From a checkpoint of a small mixture-of-experts model trained on Wikipedia: 14 layers, 48 clamped SwiGLU neurons an expert.
Below are experts of layer 3 (counted from 0) of a mixture-of-experts language model. Rows are named router (the router's row for the expert), gate (a neuron's input weights, with its number), up (a neuron's input weights, with its number), down (a neuron's output weights, with its number) and show model dimensions 0-127. Each number is 128 + 32 x the weight over its row's rms, rounded and kept within 0 to 255. Numbers have three digits each.
After each expert's rows: "comes after" lists some tokens at least twice as common just before its tokens as in all text; "comes before" lists some tokens at least twice as common just after its tokens as in all text. This comes from a sample of Wikipedia text that the model never trained on. Tokens count by the router's weight.

# expert 18
router:088125133098104073108148149113149176197122164155143079102135136073136106071106087107093113121135155135151106108165107081093156157138089109125131200154085091121194129166086142112113138144153141105092168054157116105047133128175166111128126152146108118068098130152101121119139114123117114112191151142119061087140171111185141131179169157096102113106114121210192096105110155155158142148105
gate0:084146142130110215173131155122165097127107176157149125143120050122092142166146091078195119186086161128156177106093131138166120120145173197144097101122102099057108148107142164153131076093116084163115142114084133096174145180157116123108098129130177133144132148128104186128148155125100116109164142116157113152065114130034158142105138145113111179130080078142147115146086125150168173124157
up0:137145106109185203147145167139150066113178141179116147094117097086122104165135125068166155190127158127095203160091115117141081166131185166151120124125127160083122119100077148172110099144120102088092144146106170090111118159126144173110064120132161128144154128176122162117129154200151110111136098087134085108049114157119161118097136123087110183095155063125143094155102121090162119074110
down0:107158053093172144143143115177126129135146167173074108141105105080169148137186139132092139134190125143150133127110122092097130112109120154162085174080150163097137125042163145155129145139119119167106074096105050154120119130128127126150114106170101133096083150175167208117111095161069155142146062062183070116130122105138111113118143153099155130117146155117193117091097109145074107166112
gate1:124117065140069171142129100119096151088101091094123147131143103110133137082143126155089184180106208179104136119137169123149090130128172092113131185139175152129123157121105142098138129146132065127127111151159170161092073182132143122138111090155114124124107097101163087143104127154040077109119149152135077138180177126179125120014178140137139160112113088141126135137094126099099142113054
up1:093185116138115162125130104112108177152163062154111165078103127103113140038123152156137065099107132171125147154170114081117072104120186153123173106137138090131138129178088031136165101144118123098100122089160161094149167106125135108098075100081140147117125131108125172139097159149150121113108124149150107125123124083070174120099165120122163167156084098132142108183109164123054150167054
down1:135110151102117088150112116074112136113134146116112155115118148114180117132149173184140140147176158121115144142098114101106185166152108159159136091131133125050145125072113136172073140136166161121082146111088139196182096168102129147140224165081214148134158068166096122126120098128148168103156080125123190145166084160131107099169146154087166153120146205157153125109134147166103102142162
gate2:160122148126140159146136104122165079148082103165107111141131118112096095136166098156139171156113159168107107154135129159134107152132128127113139130150191171148139132144170189144161119139103139136119145161000153110127141130154149167111172027109130139119104146185127173084117118101135175140185078204079176105096089091123086148143149138131090119137106123103129122189148122120214136100169
up2:152081176117151173102137192150155096168125123147166071117128135174070116135183108105132151133129155191114142100077150136139159083073087124153165150111131117169140112129203088162113130107130134150126124114094108102124121142135100148142155085175109144132131116163114090117129146164103169164199080208092134113060132164122114143177127141075127218156165143095086072143171143110128118164173
down2:143149130121135162137108154138141152131149087136103176119088140126158128115161131157097164111176144157131140150094109135173127145190121156107175122161154113064103136070122172149132147139099113147167070116087148117190118094122137171137174133097075166181126135060138117132098134175105162079119182140111177116114117088137092215166078144103130146141112168120151178067128175137165140142244
gate3:121131137127136063136162082162114168110144123129104093065146103073057134131074146172179096141122147124141127085120121174127162147147111126146104119129153038130098116141159154119149123174122161109138126097113081165150118123129134126118160142134213199154116125198093071131174136169137189128157148117171059110166149104162158166065098140124145164121128134135195118194153130178097119155113
up3:115099068094155127095142149126119134129172123151139099085151158081082134121116158171110105126159147164159151122096111140151124138129073076179068126136167213133112086130172090180085118165140123101129123139116141131132101074156106131138164152098103202129127140145169095170127216104169108113117062125118107090159134159188139166090119129103117214088162084184122080147135123117156115150072
down3:110110219179130140133164127131126157135112149113136191077086210160098111121084142101147105094080113068129126168155140133142088074154123190109151159062118102099118127118151114126119150116153127141167183149111188121152109174171137114103060096167147110121165111127163168137163175111136124114087141167098168138098122130125120110113166039130053087141137134137152126100103157052108114103137
gate4:160139156121171093129089135117147033116080113131111133180121092137101107111125063121095170151094130081096105077140162128140165134144134112161219086142094094156159123084146097103095102086125117152170188147086133104125111178101119083136112119127113148129130150174157082121112132099176151119210099076106106126067089133154075133154149083155107172102151108095109068170140087157164108151110
up4:173169076127119087122107081054098061142111096174157123153080137131113137132132120133112128163121137126161138125154163121145127158074171110027160125125113046142190123111101133121152139122129108147173145134118159154074094158140111075194159227092159127101158136171136094141130157118102082097071160155139152140107164157198139167114171112150090108144138093123127133105147098133131085113167
down4:144131134147125080125115115141110135113141086151079080096105082153147150115091154127140153153143160146145117098179117116118090124142060153131110090095056118082193142187128104145198099162119102079181123129133113133122102119069116190170123155176150151140191154154127085153149156160126184168090122149162198096195158129178099101150114185116066122135100145127099209111097140132149135145140
comes after: "\n", "ed", ".", " re", " known", " was"
comes before: " the", " a", "==", " 19", " his", " by"

# expert 28
router:124160151165087114171135114122134143091157110119082148066150135041117102053094122120111091098073089142127139131155107124155181083149119101099143126210136071164222128134112113152123075136112150193105147097166136096063126127153187119124163135144153171147143203147102165099123149130138136111156128162122060085139146079131128100106102134138152127115113086125124150116153122165129146215133
gate0:149163092123125051125131080065197149193165123127098106090098122094133102115100077108068121125107144141082180149144167087135093086171081108155130072142126167137158097100065126098108079183076097139124161148106113114075124156148135090121139115121131157129167120121139129091168138146063106131105155152157104099094149128118098173100129139109107120145093102152128212096132080161111123209162
up0:146076091150101106103121078152173106188115082135135110166097178136081119127140078115088151131118079096120178140087154137153170140167175130120156092147113167072101129125127083080089055123087156161160108099087141066082191177111136120146115137086157119129163108133132086157165133169101130143110198146155134132121138151114151121138066160108193178164138102089128150064121132107137182107082
down0:107128117106109105121116106155126110142110146160071113107127151124140084145109102096083147133122130130119198112166116125146112138114147134085173169102142128196101135086149089118136108082116151161121085170147124080164074105094109065101121112045078154176144160139170212179185129077123073122158133115154092137092136093138127161168162126124146159030169176169148140081148092117109081156115
gate1:148083111141049079124137098127091094135126105102172156102120118123174103095121135135092151103148153156156126168165102126194087121102100118120110091138102114086172148112112080114123080081159167136127109108120117123092138120175170107097120147118069106146135151065101089107111127058092109133097088169160144112160147164168193145167254126115109141134121130103080123189161177167128099105163
up1:067173146152101182093147113116132112127142127159090138130118113136146105121141111163143099154166058079141140156166154100125066046124108105116113124183138159169125176160201133126071176169159143180087162127128094125114188160041121166137158042105151135111108113099175073096096106157134098118162120121179073119089119143077126110164140198137121120098120154129105121156122124122141121115112
down1:191044128095125070101128108076170152134132140127181120122097120117069098117116156135074108154141091091120104113128098143177131125160152100125124167087117136132091118105102162109127125062116087081135139083143161128177104172139132132091181193158121173145104105101127098167114097142117150162117178140084061167137173103133098181190078121130190172134147108104104082144165156140089133076083
gate2:104120114085089117107166182112147105124157159099091104135118065109194099059097074143051090085165116129108138116118142112122064080102083106116147110183124067147118129134137175139098145135143129131068152119162124103123143130113173149131176175081124120130171110138133162096123096077125169104107088172148108085130138061135128123188122169049092110121146149159072151139124075158136084160159
up2:104155130098150085106121162118158141061156106157076202167137095108167109079119145160110118131154061071116090123101115073144149169119155107105116178132111115179132136142139186158106146189198131143088173141116134081119140102103144158133150114129149105125083157102170138153057150218155141110108162123171094075148079159087138134164103145103098132124118147112070170197139116156100159116137
down2:135126139133033159109112135084197234115037141124106149094084131099154131097087176182127104115104163108089101143135121167147155083167091198140168116104060166115131138080156148187159131145111085117138146111120132158158157150150133097144099122164138114124132151144167101154122098100114112106072140201135125129147128145123101133171088127159127093127145098118128154122143125164036120150153
gate3:117139128155110130097112156114115130124153143105137093123145158103161165065151075104129171130066122142167200090097135106124148063155106141136095105118076134100129134086167147134156140071122095150107124025135117073125165166108094149102100118151092144116131113080069133136152107126119143107153182127206122146164114114121149171144206165073157139167125095126147121210117172191169153145092
up3:139136182199121167163121113125074115144137074184143198129109128080115162109125091108141142097120109097106173109090103142142197163138153126125089092158130136212141116166145110119146133088101120148117122083151102073150177147107118205094111112157122100151111091102117061149156115120049063168122192097155160141118190135114097106158102123129149119161129156121104122113178100152121202118106
down3:129062147085102208123142165104144117138137153122164174115135159120126082087075121130127127131146125124129162087072157162173136165172175121143130163132158198088129132145132163096118148135124057115148131150090068073156168159081159073125125135118126118110044136101147107134143141113104183100140184144145136130103138164118084225152206199145137128134177116147153077109126148110128125125108
gate4:140155179134116083116131094173126134092059138173128112065124148127136136087149129184174145125110193134093136124133109102088083098189139150131111127164138142123104152128201115152202138111140170125149110123025110098125146122067139129090139117115113193106080137151083136068144099168151106165101082092100098126157101098128140129130196129109113133111076105125102217168170149140119119098104
up4:112176160137138090117126124111152106133081076145175114067133106083114127108130144167063160164115129112115137175106115168078063093143133142137166172164102111161157117194148131092181083139142148076139145140122120095130171081115151141103153158092119158083076133093092141117156137170179097129123090107084129117083093056102139213084170098096189131095068087127079135105159142136108136149135
down4:177060102152144179097116131115154092142119135168123114155087078144140110095136135136071181122117181134209148131084095172142139112089154084156120099151109178112162139117201121101084153135140125113122128097151125157163140135138124183127095139107144105171077168174149168110134110123112125120149051096155093141179080156115099111123141192103135081149151164138204118184158155079158116127199
comes after: " |", ";", "%", " con", " re", " part"
comes before: " |", ".", "%", ";", "as", "ated"

# expert 22
router:149163124106065132180142118138146130145093157144131104101180094089118110068084114128077103102073191161163125147150111123141175115139084138114129128190157112171163118125124150103073109136136125168118184103092135103097139171167157131128131176156131125112077201158125139053151138093126119130192114186121056083110183101126157155115184129146119119085061091158135153149136156131155184156087
gate0:118110151087152115145138200185162083114152138116069174093117159085120136099026140149150120142135137097128106144131153150106094178134138127119127097124159186137116121073145114109079071152159112057143159129100130119173144102138140160113167126115138104089122170120136121073178071101177150145134120159090174174101192133159148081162148151170067091122115131187148188156126101149138100095176
up0:161149158083147116138107139138168123172208173138132091101128100097068146088085147142122153064153181110180054151146128086115150097167180142194124153139160191143126158095142130123140091135187134117144108124060100107148148139126135155071138117081127147121095133078128120127186090126090155139092117093029121151154144132150123134087183138146103068124129131158145177166145162096119137098161
down0:142068111147084176126139186173138168086143101095167121111076171150133125121060165147169095130080124138153172089114139155132111083125161132116074094158143119148115134106088076110118154081153167083132153123074133131146161087126115126155138101233179092135134162045135121113132106112154127101142104103109116096116150170091140108098180084122060088117101142091156115149064102168102130091102
gate1:151147122072149162170134090149131105113202107152075158149186187090112126141126197111164073081135117102094172170134111143129077192178150131073105167142127178149164048135077118129108127107125130115126134159100165061098103129071166174086130069136121167102084154077187105102129137108153063127125139156096148134156112131118105148096125099124111086090072110111103121124122117113152138119110
up1:081120079082090108142161129102104087108121088191075136116126129071127113114117140105150126131154117054124192132134120127164073125195097081111110146106110100090155046091058160119086138094144085132133133121107153090137089131164141117097105075143098156151112128181141126104061077134175111120096153131114124104124086146139128154135100129120141092074030115116144132106147174135130115039131
down1:116122138129148119120147119092139179092186166170143151084147100160113142134127102153102115117112067115171093080105141099110156093082086153174143098098173148148084138131163086132165098101135129073159167150127093161153112110141196171104160110194184147096155086121137160166112153089145101128123106153098125132117136124109170152050135171121122013182104125132091106145060080109079121147124
gate2:102088148130132142155125162100173139172119143178097130097129082095111135145153102109150122102111221129133096110157132175085179128138133103218145149120060133095107078143119112134122086110107123150117105141170118081105165121141160118104101171062103185160109148136120098078134127150111131158141132163118129145152209069071059071183166119160167122149155195143159148158128128148102106136184
up2:181069128147120130150098130079122103126163086173103131123102093123089122168077165135111166112138200116110127136173135167096120198129141033181119102122080130121125121125124123117131073158128084081127138127079081104130156136175163145134122135127060110155080171113133062086153108169080126099106127125114113143163239148100110099148190148123145166157145145167169117151136107151096115115164
down2:145123164159140152157100141158145084158097189124092127113133132082149129063147137135137205115117134137121150097116111170070152198133118104089157160111094196140063136146157157174097181147160068120128125125152099114139168111130103092189102129140142114162123130122088174183104134185133135145141110116135141118176122165173083110140121105113087090075185120133207078171116105124171102183185
gate3:097126106106132122147144109151104114078118170171155087130135125111150132103128120092143112178105177124090122047123133132195153058202153106127104195132130151184129125075157116148186147151159136136095147079132141166110210151090142138117147137152131113170112103153068145145061139166133155108121137157154099114153094114150198126139139129056050168123098134146156101118171189146132077102152
up3:102147163095101122140127169106038113037097149122102117153131131075112142102130181096150075138096099113085050155141107120114198133196089159098110116167143135099128105077117116156168128097137132125166143149155115172121094158154166108134173132061122144154146183181094160104112148134164178147143108150177121144188100123160124100138092181139064099100139148096140134134117142167193155134136
down3:131183130161078084084099103114067103129088184087151088126105153088100146124123083131089109122135102123068202118141104124121144150115162156122135125204122166122100130090129148157126049096096163106109210177163139146118097150123158117171114154076094074100157133151123146119165117079137052187118137138146100158132109119117067101106158110170162101164094165108106094139124090111165148164096
gate4:142132132078132094076142105156148110179182123134087079099110142101121135120146128086121075120156125096119106183120151141077155118189108183124146153128104142083173131113034118137179075102170105116116188109164144125112135150221171082118119131108132100140080132161098151144115127150134109134132125181084141106107081156159128120180127129167130057131136200176205084105125115129122150165092
up4:151114087109108114112109146146077108211099125154120126124085133133123144107175127071100084108130023087067069142122140152097191180128123199144125184122093136123136125131094135148202075133187118126114143141165167149128140148188147095144131178093124085108167099163108135159118139070120147122053109123101103130137092152155140109151055108138122133151123160123188115113103165145091147117118
down4:071152141182173127109135144108138102108098125131145140087126135117085124150124141067103080104150133119125188120122150175124111162168073077141150147173117175148063129109135078111108160068074055141101082159107059117154088142110163095099138113109114138086117129131108139180149191170083099198142128167139093135149103102135130157095073090111063122115067127065149099119128134129080109089116
comes after: " 19", " in", " 18", " (19", " U", "20"
comes before: ",", ".", " The", ")", " In", " He"

# expert 7
router:104120143125134097118148162156120126147144138087126078101162139057115101087101100074109057128094142180125149110134121098112151140117044129210106150178107107177168121179133146131078126106131120163111180068119112104107090120173171110113119135134127117099109152147093104106134141137129141116172116119104105110053215106160151084163154174069078159129117108193178126139182142134137124176080
gate0:113201200099072115117176158065140121110108114150093097148166073103127116073127144095137076096108092134118116094227115165138169172136089093098126107183113072104163148149121154097084109130094125075107167087120141084118129160175097112121139148106164167139158122175139125123129133144110193129140086157145077126157086075186101152137134104133165111115109118125096127123131092142152186192132
up0:162153134119083072118128132103097127163126083136091114134161124119084087093154185131132144149152138125139050094126063169187153147131068135125093138129150136135115119119110132093086098074103146162077161166164197114159081112219117133146126145141164095118177100139211137139090190155181091135190111127118097087101068108170090141112121123093147134164134099111070162131155122158147136145141
down0:088201146082112093129125115085105116154135172133099102139123168108108103156158125123117135165160123114103133118187144106073110125110098113088217130073060122145153121158027143066109115168111116143077167127135095115092090113084120113111113116128055129116082144121100105161166168172091117066170173135127127137148144106147091137218132130157174127102117110153144159153120186095134123161143
gate1:075146163117088136133134182183164122151082137140071069087147103131136146103135105099118189128107114121145155107103134092118093125123162182124192130167152182135134130161155165132144115131094138125141118115039184140148115146151145130057137119076108135144128158144145137076143109136134128170149038158147123098103117045105096149109111153068110055111085102197131139190125182123137154130139
up1:075112110115115114126119160106177126153087174118072088098142135156136122079136083076107169081163097161129167067140141153179111114130174110121142120094120121121117112094123167085148178140144113124100112076207158152135147166084115145116122145189079111115164122156166088130062131122152113148142143148109167107104192092096158144167086161105083053136188109186172130136163125178118098179097
down1:110094174188106176099150116149143130150068115140149163112105163139093173102121128090128133083152110096097137140128119158135118144146095151181134045192168145132081129088176100083110095175098149123123092169134136139119094060143127167083100151124151178084119113112139111136086141074117158173157079166148169138109104151101091135017139102131114156109125086071179124101095102097142137170095
gate2:091093137130108084133113076099153087175113179120153094076158206130069154186158061095123112090153146095152132104116109075147146170169137138124103152088135139121171132150108107144143157113117115052127141095124125075091195144195161140171158105121105104105125154109149117190099139140177167127115155115183142112054173129080143134105126183131131124143124147124174143109148146209151144142089
up2:042087078084106118141148119136109115150090151188187051149142127146137123140109071111149084240145121082121104090127111154161115135118156144134087155112109109096135143105175149132115125138122114139111161117111086083163230091149157128146119155139132085079096137119106120135130149095141175110161157153163124109062126138132163161134204141072073106143116166148135126185087153131133136100125
down2:206136138147093104136127177153145100090120113098097088081138160093141155112089152163101243103178180139122150174125116071124090067163138130170174140160092157091116131080125200100145117135124123120113127158136097196118114089121109090152100126109158104168149151121123146167097113095129147134115159103094104135191151129079133183093093172160151153094149189101177143129131149172175138125124
gate3:200170103116139144146152138113131156128110099141153139173184117134065129144149129188193234152131166134130199130116127136123162126121167133057124149137165134173151125159109100107109116148113172166137131162119128069072121136120146134123150116142131231122127117117065143117120111180136139121154157158109048116152057113147146163115088168113164152100095127182086118096144150088165138103108
up3:121141121126135147118121241123126072147094143127145112151156161108138138076095141113103111101142116140132191112113136174149132109093092126075162154170150158164145112113112109101106124132120121114100141120146141102057113132099128146137159187111097151129136125069024107140130127075166099099086069116192105106122105125192141165195077162083128154086112129134059112084151101096152126097196
down3:195115141078134183111143144146104094158134183147126160204142116087105129177145091177191086135089102154135159149138115049137173143090173103130153095126143172143140111158113132152152119185153123090138146134136141168171123094134109181083113084123094127154150183171142155147104122171118090152116112209162112140097128131118099129143106136143145112153135078123156093126171038146112146081048
gate4:134089146109102102104141168144106092156149115078084117165113069119172173187101168122115129132111085152124175153166090167032163163140123128169123140125122129136121139164167114087155161064144153154144164105142102145127119111130146100070139077118076158142120118131150154085129077158088104144101140101116108094087159078084148163151094090114132130110108146192145105132085124227095134173204
up4:109117129109124178111127097146153147143165126125119146149157114076070131131137147058116190163100100156170178133143096146167121163152130123107115161138066137083115126162131173148150176143111163147131179105155108138092149107163133164123112056186146132186134114186145150177115152157068173107165122131130094080095128082148113110116051126134067165153117140073115146173201069177115139159170
down4:068117097114184134193134147086118105107118107135129126133102173079172130109123159084074144126175095128177154107115097138087166154090156082102154190077138190093115133101163151103155154112158066146149164118107139117129122095174087112058082135121062119048137175113139157124098122160142180112129154144104146121122101105063112185105073124109132114173143094134106163134135094148146176130187
comes after: "\n", "==", " p", "===", "P", " =="
comes before: "-", "\n", "==", "The", "===", "In"

# expert 24
router:109154166119111116141140176092107184113142145127107169053136130069136082074122123116126118093060114126107118111181107099111162115159143123142136136189159099165204121206080093120133117143129151174101178057124075099104157149145160077068194105115138121067152141086135130120172139128091148124101162116106112101134169078119114101105129144101156129075104171173134194116106146126116155170155
gate0:158115138132115156169108150102144182121087082132059158170125066102145074080097136099122193154138154148170089109177089089109132103203103152106158135165141128146129132109103128083130088138099172130086125150074123137140100097132152164010143152116118145178052122146107100144144147121178139096131132080065129085188131105091138124118140140098151168140124116124139165145129191136109118145177
up0:156124089166185161195118191166092170195119108150146113162131098099173098133113155113133173100156117135141147120128099128159126150233103124153089192116119195111161106156147089132184124124089068154126142156086156131118153103119135105099127128099136163144114127070176131136100159135137105085138067116199127090191094129108171115094083161072162121155157083124124116149104148076127133101130
down0:118067064098128138087143118169168136112165113114111123113113175135120112092139123132125133112091120112193163130109104113128097069120163088135134087120102149140125142111149206106136104106126165179130112155147068151088164174196073135119133159114100156068087090151134122138126152153116133038143154168087102128110054184105141166063134206121181058090153151114126118098127122124123109084145
gate1:153124186097056156118143161132142104107106123093170124099142096164142120111126129088130109110090150111169122062176158123121205089118178142107150105122139135146118162124170101190108145187104135140114096107174093165096117151137107153190177134188082119123163126130069102128115100121129163143137162104099127173122158098123101079139115134143120088159096152121149070176216084162172189191091
up1:166142144157097127150122110118128143098126136080166153106091112144091162028122152066115151082089130163175112082169139097109193125105174133094193087095170177136139147110166076136101103159157122100137111075179163151145175139085087213132185137150070116097128097133167127136128147129133151105134171145100120173141127113104098138110096108135092129071067143109147086143169099137146168162164
down1:193112079115100069105138106163113130130100148120101118171168180102128160126140081109103120130189157174119139128115143166171140188175125140108125176108153131121079135105143191113108122139163128134090164131148114171153131125101124099129141161139205127147154123204132141175127153135079096102080106071149074121125152122205099097104069204092158125177180173142169084133148135112161112165162
gate2:083107104141125110125169139093131167146169213145120138133130164040072121122149117109151112118101114109165064043147141159110146085161087103175114126121147046113165126108165133133080147138115121107124142089167120133115120142138165074123105149171143152121135128178123120107110103104136104092185179115106095081116154112093172152101193084143133072134118158104228113157171124157131131084099
up2:164106128162120097103191182168144144132176187172122100104100116101074131100148157136128079104203120119112104127139156194101131116136079121158078091117170117138121112125098148119155149093121118140137146132190116136109133115142142140199147146147170090107124116154166121110149099085071094129130105137089163096114133110098105172100147122127160139065142159132167161044104108142108142000153
down2:137191081152149128144129144067128157103156158137116063105120095168163147105170130177037119119152133090204159117121119092141130178099119109130105104111053140135122135102117172142096149101119141179166105116176153073130094188100126175108135068144065098097150095150113175109143140164179168078150144120120108114123130154134170121203150104116129133141089147117133172147131153074064168128100
gate3:135106136081089111142124124120182160100143114174125134081170133138176099086092112122093072106119123207139138232205093093202148091115108097133145122151133115105124108126167084171125090132096111129137145142184076115124141182136139148143139122094119090087163169115118122064137130060130170141111091192158108122096143140113086103179138096081082102180120121097130149103174105140164129111151
up3:107126191121069114109123124181139098127130112136114167101105134133194136107090140104087077070130045177106191079187146086182122105109095081083152135123154142089120132141128051119131097144143097107166157144154129122150171201084092117132145088116116074074127107110125107121132107129152185118084109171181096162150136146098124130128096157112094151112139108091140100141058120141170067110157
down3:130166156080143099083143088124132192157125131112123159118133181199093139126108151122127108093142103163169112113167140160124149196136181099112108108079069159130154115150109128095144108127140156111133113127149105111140118155131163102114185118163065107137173070063166121150150153137114173099065173145147143120107150140146086213172116105143144186150073133096109215137130152156200083124098
gate4:143148113104098092141142115116120182122086170065108094086095098130182123102068125166055089114107100128141160092127127092088122140107111071176143134173106111118121097175118139104124126128151104108123135049126107111088102110096133138138090176159028111061117129114187111169159143136127120132122095066162087098155159082177114063103141190147104172115181138163106116139146140125130135109072
up4:163143107113143159197134103097158178084112164107138136152106122132134142101061165177129181150108084117087201169087129111180083127090151108118146100214148144121142113133187119131124149160114089096168110130084159150114118098111141158113096123140125069156106141084167092117093119141095079117108117167169137125100127125134126092152155176132119216062130063170069122173158156092104134089142
down4:115098151130135120092107162169098111109077168124142079102125118128155097132156054172181167142118130146102142111160139143126173112151150062120138097184115091110117130152119122098137166102166041126132108138140092104181170129149179112122153110133117214140120178038091148079126111172122160114142182170170146126162136153097175149137110116127118075163159095149086163141157155195081149111082
comes after: " |", " ", " (", " 0", " 1", "\n"
comes before: " |", "\n", " 0", "|", " 1", ":"

# expert 8
router:130116147196107135132148076114159195097121124091113130099129112119124092078124112145109082132075089174104142127153108122120133134161129114093140123244116073110197133213111133140117126159068157130128164104089111083080111116167131109096157126128115136088148127125100115156155123161111102088157147101167125111097119051139105134082171168139138155158079049165127174101171112137132159193134
gate0:140162157116083178097143135118105181082127159094110164084142116152163128126141140163104074196152176146098036108150115135147145179121166100148128152134127124167118118108131151175142145142153151158124141095174075135155036144158089117081131095134160096089110122135183180159132117197082093106109159190170100143169147137189113129120146189159146124125163118119157169080169166131124132177118
up0:124136113123124143093110147184099116157164186105092110160123115091163126110115117171115116070124125106105094140127130092150078152161184097112104116196135157176163133124116151122124149179161071132144136097154161151081099181192099097181127156217166079119160112164155223118114085124103108075119082197168137121164173110142144161110110158157120089126106082123109169132179136165112132141117
down0:109117108105118115119129218121100118112141167174176056166140182122180125147106121170100141118132125125151139083110129125113140146106109073107124125133097109131106127079145088146181200156095098167121131178142123094160061104079117097116101121098135123097179140106128197134115133176090164135117178193102129118149131184089137128134081106169131168060054181151124177134147146140072082136107
gate1:066089173159071087106167183089088139118157144119086158138105128142108130126078105132085066126125102116108102115156111135167104162138164096105123110082110185118178150143106102147122142125121021141116091123116126088080124099116125105078158099157189084155116139106103053142117135143132068125126182163181167143165121108100135170133111138180128133111122093126196166108084051122130126156154
up1:110146142129107111178106104105118092154156110145063179142149146094066143140062106111180121078110119143079084117152130087078146112128131116083154167138111106114160131164118066173139126118053124139139170113135131097141186105114103115088238128027159168130087129121119142160139196131163147196104164109149115155169153123137132097131112154140079107113098078127132137102164094106093125137131
down1:124124104128146090142146130085152126079169141158119171130086083167103120124085200157169141116072140141140115083111124083113171105100106098177186123117175103117126119139106109130127052186097111117122112067123122141114191113112110185170129152134161113174067146105135083148132128077090147161139119148091159140173098129137038131084096121152105122129126091107173055164080123085124101127197
gate2:131130200181126108098124153088116074127048114153153183111145177158153140085138155093141096073127138153089228150133128136172145103143126065154120108180105175140169129101171121109113188127155161116119185084181162126105184165137091153166168185156132098077109114080121143149123146127174128150099140121159117127082148087113113143175091134068130155081128136139136170152125105115157149102132
up2:189140156116115135136140111146149177112103110116076115123141080109147103160105131117118092113117114084130161083181127128105151149144104148144144091053094137175098145159086142128071113090117230176128169151151152136093140018091113096138061143167110168071172119130116076124185130148103095084149154082127088134133111103119137134068086130117173135104107138135142092101128098179171163127114
down2:068122115103099127115115142150134132109113110086147223055102136081125110133114131134135155132136149073106125146167134151095112086138079148163118109125103112136130128059143088140168095097174116135098159101086140113072139142149094138101124140186133178075156149097110134076109139188107123142066119163085183133100125090123117112138061060166060144085107114144184137140141085164083110112054
gate3:103090169151136086096124131095155152164040155144128095101121115142131087100140097127093136134086158145121153126170113140162139141121153203105145198134076138165100146172096157132164077178082159134127140105099106125073188198072140138093146117100144087113071137142121106113170128136086102134135140136123102105123087126122146157121131197078099162111071145155081106126118137149220113092056
up3:091116109140106018075113148091148150131117075115163120121071131134097113111128147116074121090159104140153137113137134126103121128099116078081082141179159096169145142184171126092118127120108170107128126135140093174050159214155162135198178133082136119093125104110125142121108131090070068145132191041133138097132098162148159128096127164095122138147079145135097174156105157133128115145127
down3:159059131103079080124133139101101047110101090109116137098146091136135161143146134130176183152135117144122078165140143122175096095130074104173124089152180163081152130148093179125160144117132100106124139143130069115099172074171163186161154115149144130165089126152100078152077133150156093195088121099180167124136105155124132073110118116114055107088116150148159133115185123183126184162133
gate4:104161156109062105125149134163139155133094129146102138092150146119094092166114119164138154170074172089088135104127143121119134144144102106158161162148073111131136101105085163081179085154123125161076151062143071135106192120149132169111177149160113076133086129118099087142201159094148103095159193101138112130137203100133153116210152157168084097099149178146181129161091175120151140146125
up4:095173114083112170152128144126126161127084159173106185140089171144162143145148144077142173146088096095136150115090126092118110113158168099159155139167091139135118078193094132141103154136176109114097118151120117131202179148085115162079167137173138119147143096098114071209182190094131120110135188111128126139125081119155183147186071161120069130092159092166140145152109126085165092113126
down4:148158143121142089090131108192099118084115138100140105070122126091135122147180121122089130139067130078078156111172147128140189134143112153114096108070113112148172130144119114142102106137176143128094169177156100055116111156114104141188120072058196089148129066109122112102106137123118105119080177074124164124136118120095163067130071150111052088113185081115112097161136117138160170093136
comes after: " |", ")", " 0", ";", " 1", " 2"
comes before: "|", " |", "-", ";", " 0", " 1"